Below are experts of layer 9 (counted from 0) of a mixture-of-experts language model. Rows are named router (the router's row for the expert), gate (a neuron's input weights, with its number), up (a neuron's input weights, with its number), down (a neuron's output weights, with its number) and show model dimensions 112-223. Each number is 128 + 32 x the weight over its row's rms, rounded and kept within 0 to 255. Numbers have three digits each.
Before each expert's rows: a language model's description of what the expert responds to. This comes from a sample of Wikipedia text that the model never trained on.

# expert 11
What it handles: Table cells and acronyms. Pipe separators and title words in filmography and discography tables, plus capital-letter acronym pieces and 's, e.g. HL, BBC, Master's.
router:121094079158096131171116140108168161161115109165136103103149114124161130153169105153177161124158122083162091099149126162143104166121187111162098127179158112170115093116138123212138127108077145070108111101116082118086071114163116085172087137151139110082126086073105144179161164157106151110103091108134085159158135063119131099117140128122
gate0:118132049107087173159120156103156072125126088163143128147197169166141146118089114103123163098079108147101105211130083127084138137157152200159167165056056105138098088129045152172066097128185123105170151157065089076135126150122071096060146151117125096115116112065149123162121098145121146135104127100093106192162171074117125182117146168177
up0:136255173135117157128158126165068163208142168102140151167123144118089146122140140145097143124128127111095132094085137129128155133138062122141137111063151100133151124194153143042130157124100104155139180115138153108124126127105114104116096162167188123174093149173169120095143178084085095105140124158178060177114151149129147142149162134134
down0:129155094151140128128142138125155157135153158103120112150064133079117121095072214196154168130084137149174103119160132218098088135119098131108140144113186130085094162101153150141195136169130070116148078109153168134149129126135113095169124132110198148084112163141142103096146161065084128107049160122154051116163121082094152099172113130126
gate1:114093112074191152124186123104153134151089133112100126117111111131151093120178133144108105207162147133132107166126101142089121147169135116154137118123150092083125169182095089112165123151107136092153147079133110121164157100151114171113117076060087146173109176097143137138139102159138128134137136105174155187114135175193116164077154068136
up1:123159116116124132120192060174133136166153097095123143085091072158157089043108083143154103100167123158122110191165120127071140095104123122109114075121104177122155133155142146119127162128141152113129173125122150104113147118144153126111106065119117159121092135129153091106108124144129189126103102092155095134124062119136169204087077157111
down1:084147116113160089108109088153130090126057066090116152135148147105175142146121141178156174163111117140110187142088128115176109100104143167121133096231118116105096146180191152156151113164140088137065118138142100110127083133172094144182140130110173102150173098141191132183122163171138083164121143151128080145143076135121156113078172111120

# expert 15
What it handles: Word-piece continuations. Single letters or short pieces inside a word, often after a hyphen or parenthesis, such as singer-songwriter, (footballer, shrimp; also taxonomy lists and band roles like bass, vocals.
router:120119112168079151157110096104159092089109171124151129171076117131098086166150186050127073143111159109158148099085138158044141133142106166138107108169114169168107053091155125105158187129146077164104123114172161121112115156115081105143174197154091157139156105086134105148110126108157185082202162193116077145091138152128099072121135170117
gate4:090184151133157148113115126187223104174077116178182108084155136086150089090148132068112126104117153123091039135135120112074138098139102159141129121152084129113175137144108086120123086092101095141144160143160079064165093140118178110170168146141132102184163140143156108141101107115167109182127139078168124157146134186115141127101131149156
up4:120169081163172182142157133107142085126169109062100090115079102105135113143110137114151060120125177085193159206127070163054151100149125110156119141161124205158137179164167178101113140218117129127137153071168099130113184171161051127152153104155147155169108146143151167095134163131150140130142137132175094069107189166156127126181109105114
down4:153164150094130152129140119150114100114120182114129096136058163203184143103143070134165125146133103067148135125112098082089091140111112119109162091163148129163176083100067114171158144153158165114146140122108151136146119099101085117114156188137132135120146098064131165128141165135129199131152095103095132058136140168132142181119120086182
gate5:124138121167124087109110097175134140130088173207137105079078165121139122158171152121131153128172148119169123168101142093019164150119145156103146033220119081104096128126103142120166130137134080157141112090127163137138115134105133123184115133134128114133168075141162024086143133117175127157162140200116157117118199187136118094120155143138
up5:110129121108167143139148190096072164112189091106111154120124137137181200123143129199128115181096152104139169170133108160107117069146055107078121129095077145144158139174118121117129125108127133136111180107188073145169149102120106132116137101133065053111097127108087150050155131149106106136150158087176158080090169155122118167124070117131
down5:156101162180141169172128131112169137124131150136095130099140155103123089150118115162176145170178126101122125133111123163149143122118125163122172093096155144058104170105111138108210129115082139128148127112178160210107134097075116118134159120176139158128162097152106082184149115179121124180125113179053151227128158159088111127125135127130

# expert 59
What it handles: Biography dates and prepositions. Months and years in infobox Born lines and birth dates, e.g. Born: April 2, 1991; also prepositions like in, back, throughout.
router:140197098187131095141080106160076144077108160127176125127179111162135124080135172135174066096127125128134070130150107107127105163173121135157133125141071157146118142109145072095105071158094116151118100161187112148192152150145154165090140164172157117176158150119120139122144120172144079074128185122168091114179146111129113088137091142189
gate0:118127126150138147095124124126182137119113124212121158106096109120091188064102182135124158130089061110134107123084125086051143153129113154185162155145130162164129165176107120081103116127161162097109168127165092110129180099087166134116091118138142126149124158150149171163129164108129128101080119085090096122116150159195115129124132100156
up0:139099095077185197047142180097133107137210154119157124137124146120176177124128115116139136109152156178147216152089181143109145103110123090067153143124125108086119124128126143176113201127183204125147153130104146113123147161140153131188108107110145147115096123144115079119180067119147086117115160194142146161092132175167107129124133157106
down0:136117098131105113135134133177102160137207156127128135143136087136073082110110178161134148081089143117095170125154119092169146171123135127119147166090080089148129101097139094182119154175182105113106140119089094138148152123159184174155144122073124133111118096175094123113135141121086148151158151144141110100115154087085161156151104131114
gate1:159093143119154131048161129085179024102171089163151087117140142117144137118116085158096130152139144130142119147156189173124120164146122136130132169143128141081144060110149160164077175145188132143084130118094102118160172173171085201118130127118131152142155091097153141108147106185128095113114110119114119181110150122133110137144088099062
up1:066066126102158090162094164190097110095130115140082088172143086189124134054150074136116142107186120176113099149159076122079091082163145106163122121128105054102143100108129100154151097140125138108151094095167133175143173165123168119086163151119100134214153046076157204081141139144077122120168145070126137056154134110138126056142130122117
down1:092083150122107141142107156146118145107150071090137126115137136131132150147135146116101165138136150143126128134071077156196074140166158105129104112187068116116149130094132163101086114137138184137160126103106055129135163099151113119134089081192119103179124079122103146068154193168154168107155181139143179094080130140131161097084191194125

# expert 35
What it handles: Plural nouns and stats. Plural abstract or military nouns such as services, troops, operations, rights, plus digits in sports stat tables and c-word pieces like captaincy.
router:122084115181141144114076134094119141164060068098125139169216196138088100122155131115111079145148175110166118080101151173145112146129134143116138148057135142096134136077120087155150114156108122167180108095134103117129122173141109111111174157130080112157161096141125162131126135113137105091170163093014096107095114141097120110200085150143
gate0:111142115081151090110149062126118122152115167128166127112136135143110123095160151094182174127089114189085129143198140154108140132090151111179152122162134093115176100215167134108169129154131098145075108131112163074144181136128149060164138105126204139180148105100149089126136090134143075100148002122169165173108149154127153099104180145145
up0:087088136071109081108090087081120113133095090061152108136157104135134104049184111090119121102142164114158142127184136177115157153137093071128117119188142082109160172148240136128134077161114101118130112142172135153130124135179111095143116076134119153148164158128143111137173144119136206073126117107143123069136078160120115084141108109167
down0:148146097109095150076092123064127119111097126095096155175102111125098125159145163108079169084064155150121151113122109109124133144148110188131100156168139181157143091163132189152121096146168172121171178069131199132123154128103172129057133123095103157076162112089158123154102091140115144111165105178106177175129085116194135103136119168152
gate1:112078093098165081132083075133094094152177125156192126167117117131212123134148151146167169154112130145147033091146172137121153153127113130079132129098131115120144138103164146120162144133168070109209109165135057156145142109155157171124124114087160104086144153126036129108122087093197155087132139164139127092091123166131147209121082110082
up1:118072101141120206126154112089094237112151068115108067093120154150111117149134140148151146155144128192144135090115147172169126152100152114159120115098130108153133118102125090167198149142163140104141143103137143153143137131150137113156197150144092117148120085124067108052131129098103151106159163147105140149062135134086124164106108154112
down1:123077078084165119172126149209114138153155120143120095161106106138196162050156117161065117136151106173151153118129069120147168114102101163128138104087172176064094141138138103188123098131088139100118168105146148145105165116109162143107095133131100115157162188110136131116111094134154164082119150130124220202161190115110087144123046175117

# expert 32
What it handles: Census and statistics prose. Prepositions, digits and word starts in demographic and statistical text, e.g. under age 18, Hispanic, In recent years, and numbers in tables.
router:086087130124176156136123169108094113173094105128111085131121058128148159097146117102123099117159153186185122133155131181125111108126084150175110117097116134095119138106119086117147113098116132181158079123150127145180161130135169128118179072167102075138101114095147111129083103092194137134088138115154134160102139179104104088095158156174
gate1:111124094079116110124091163174135107095128099151165126193140131085132115114087106174125132111155136181112104084118157146167103137110129108113117138110119090106116134098135102134097081096106192175101097158129120142181115138127089134155150134149125137135117087168124176169193177149112134110114189111111157141137175168114121105156165128142
up1:165084114117115126102080110121135119166101143137121112157109079168081151111107112126139125127101124143104090097119119146150103169140140105137141129114111097158151120167167157134114103162105111172107147111067175098085084147089093078112087085110149122130130096189121111087145088143083101138163101122145121176077176133104105072159087162120
down1:098091144129135139177166171093157149151111144155118181142135193134081111129137103093138070160123152087123096165166117160085126099161163130094117096130108138066103131096142153113142125125098127152107147163159181198103128181101133124140143134063135155143151082128098145140065118128135152099102107148182102110166196146089127145115151066158
gate2:160138071165107089135122132102109157116158076138130089227149113162143150114145131161087143090155095148113097106077160135100108150100180139194101131126132126104103115157097118164109080093106221106104142189139118149149098180130168100104197073166090128140092130112133126185137151124100091085128193125126149149143123177115124101090130144175
up2:155096086164143088120082107089082181153112099146122107112120111085131099140130174134133132126128111128147157155176154095130124204103105109162081122141174167127100125120204070111124047107141124152110130117123088134056160125158133149114134151133213102104171136105091116135128135125108110188176133076141139110140065147120153146111097132146
down2:088082140042109143111139100180061176122090150121119118132110179185111161175081081154095120121100109134097123166133146096172135127133128156111087089159097106107096125116125114135167123159110124088180121047127154165154130113080112065184156116105198095139122141225195127171116176118079142203154079119105137174160166075127148165154167151144

# expert 1
What it handles: List and title separators. Line breaks, colons, dashes and pipes separating entries in lists and bibliographies, especially title–subtitle colons like Fortress Britain: Artillery.
router:136088171127164098137136138131108126168156095148059096107130118155189104135098049148134134116145121105105071115106039138172146116133090115150102154148113092170086093118131113120063146142143159138109151165124068092084120099111109163098192105137170140072169114122109105063159170125079163171164106077081155128108155097105102185120153166076
gate2:171161133074148141147142122114096194126150141147097112127089099137172177160151095149083163115125079150130153145143106207109168086052157167173078134159115105099086106106163106100032095114146156077076106140141114076148109098150117155117166168127185133093105155195100073110122138146123205131103120146159181108071136131088132140072133113114
up2:100135121145102162093173203051134196105145106097175166115151140121152115136156141139137088140146164164100215172103101148137125146153113156089123115174147099140159120128131078116159102122154139143102119120143140128161134103172086191159142092135095120152098190104133135121057060109178160048135086116101154150157141132128120141122096111146
down2:135109079148182103145144135113142157108141106114131090121118095096210118106112151134157161131150067078115181136093158178144162138113139192121156125169127147156121142158155110172122145149131144111112105157169160125169075115156105077201152114169183101116101167123106111153156034072147166156136124114147163221105178163113103144142100094092
gate3:192144159169141181099153174111085180115168108144161129128197202129158109167120134099104133154142180176097188147135114111115126119129086144178099130172109169147081117221154138128104097096181142135076097135142105148113160075131143130101110063160148148123115143181128071123111183077099112146122146151136130134115096067097136130094118126131
up3:107174122101150129135074158058138124150130167131148138142104100159181107098113099169181145138145098096116159188126143175092116084161082138137126135169072124131167110132189089127164151159184113104126144118111116185189132069168135145135070082106092100149123117166138147090153085127128114135121179080182145110131173104133104138112140117152
down3:128122118145191072172100104102111152082114067127119155128145075133174087102136141112163140153140108112122112162134094113127179138158160157135108095116132141157089114148152128106123117096160124113145203166164093100112161142125141118121114095141161123093083108160101145109137148095167139122083130090121139112160189101132122111065064155099

# expert 41
What it handles: Auxiliary and linking verbs. Auxiliary and linking verbs right after a plural subject noun, e.g. were, had been, could, is not, would.
router:125175077107175109125094162078022103062186109083121140102115108145111142078136120135157113150149124101107119087123042087153134121152109125151088100113170095096126158075150083118090099171079096083158071141115159169095099126159094142130134145137081103136201098078106145145188161089154111084107174139104150106128074084075104099126101177065
gate3:126098088107183057115127111099148082072085096085145106179121169157112112072138137125159212085112081149138129176107124084137128094165135111123064138118137107098104118115106129145061137107134070029104112165160132109076114124118143141110125142163160157170120156147104124202178112149111154135178214105150103090180095183104088128107117177132
up3:151154119151133151133074081121153166141153179142046153122122092157132159146152126143103135112149040105145102111120129135065132082109154153187135154125148155139137111106105129113129159129153149141084154112161032119126182089077211157155168126164125091141072112187131178182147085109157159146076113126157145151129175127133179163130155132090
down3:088118091120099114119116109118076143137157172119132160110138190132141117202203113093096124103156133098188080150147135137114053112126158086148109140126108116081114127149075107144123092064128168067177101114127114095125114180153107118148176112179126106118134076161113112151107110169114176105130128130134141120124087123108131032124185077099
gate4:136153142123202111126115159157119136115153127154141158088119139230151129152120148143101163142091179130065105127125100071164134130188139112128090108102133086144074100127126108149059136106117158138176150190123099103141088085112177130097149167097138144153132200129131103152112121138113131201117131145086226144146088078121118121067161147128
up4:136138083148107132117156150131152151130078150071106127099184158069150143092122087121157159110157096102203168057205142151164087150140157137055105102081108140107167118112139128203117041139141136069087101170125086130162132147119122160146161093174150114168135126206118101100124130119116146159179108126141099181151185092082133181105128104114
down4:047161158123115105066109106088173127121118096127159099137094147135120122127096096117132115186122117152130141106158119112146066156157055152100067122119072155100109136146089170117092098129091103138138139130127078144100146135103139157126174182147147125151106168112152111169109149145102134175086108057133127049072116125163121065076140173139

# expert 63
What it handles: Mixed fragments. No single pattern: word pieces after hyphens (read-only, fly-on), up, down, higher, lower, percent columns in election tables, and technical text.
router:136193180068128084177107131117141125131115140157067114116145147108114120100083147114115096152131158127157108117142157119116097097145116129165091171121180177132121191088087083088171118170101125064095105077128093145149107127142156074124052069150124096184120101078155110117142108109068147113158178122142139083203097101114083118110159148167
gate0:196127143100114098148107100150165136129075135109190140100118126141121094127075099141119130116133130162160127121132066130071117096187118087161133164096098098168092158105111134140146083145136125149129142157120036154080197095121063092065121173170169143119128150134168107091168108104096134153137173074115119073135099124106146158107132116123
up0:125054160108109076121160112136095133100127174100149110117144104121104127171130114146130172054103094182151140125176126085145146137121119107081108106172121043138087193118175163114115100072134131116115142144097109091130166136186103140108113087117161113133123129143150130064118119183144117090116100132134116128085124161098116111177136143031
down0:135123099110151179099139094121153111130197159189114117128096153079085124118134088075116122159156153111157164118099181219186139139165110149069120102139137118102133136099134122132149119169140199168127080146178088115131095096097170139125146137173164103097094155071076085112155120137132127153122139106122142120125026211142157108131136140116
gate1:145142125098167158095108157147141208146132143136060081089116096077151148122175137092145114129101126138157144161096180112086136140127136119154132130092142165086187130128159074107160130139129117139141050047139107137193135110108155134194144152139130116085107133101130151106096141138155133253159156084193231120144078123161152148103111097160
up1:095105123124101167108221159133099169113054070154102176078099102124083143132112181105102085152118150159090101087179161111103132158094038169142110015046120097097151082141147120095177120118164078144139168096147152075138145127108091118144085127116156167166136126141104105115115127106145173097109118114147110162089105103151117159077104090126
down1:125135156105143191115146112121105172118083138100097209180165141177158147120139189139094129170098168136096126207110197131149072159112157151103110106141100131179139138122141066095168161136139066120130158069139166187160085090146132082192073127110137111084133161128181122165136100140123090161072087079137177119117139113047191187186120132133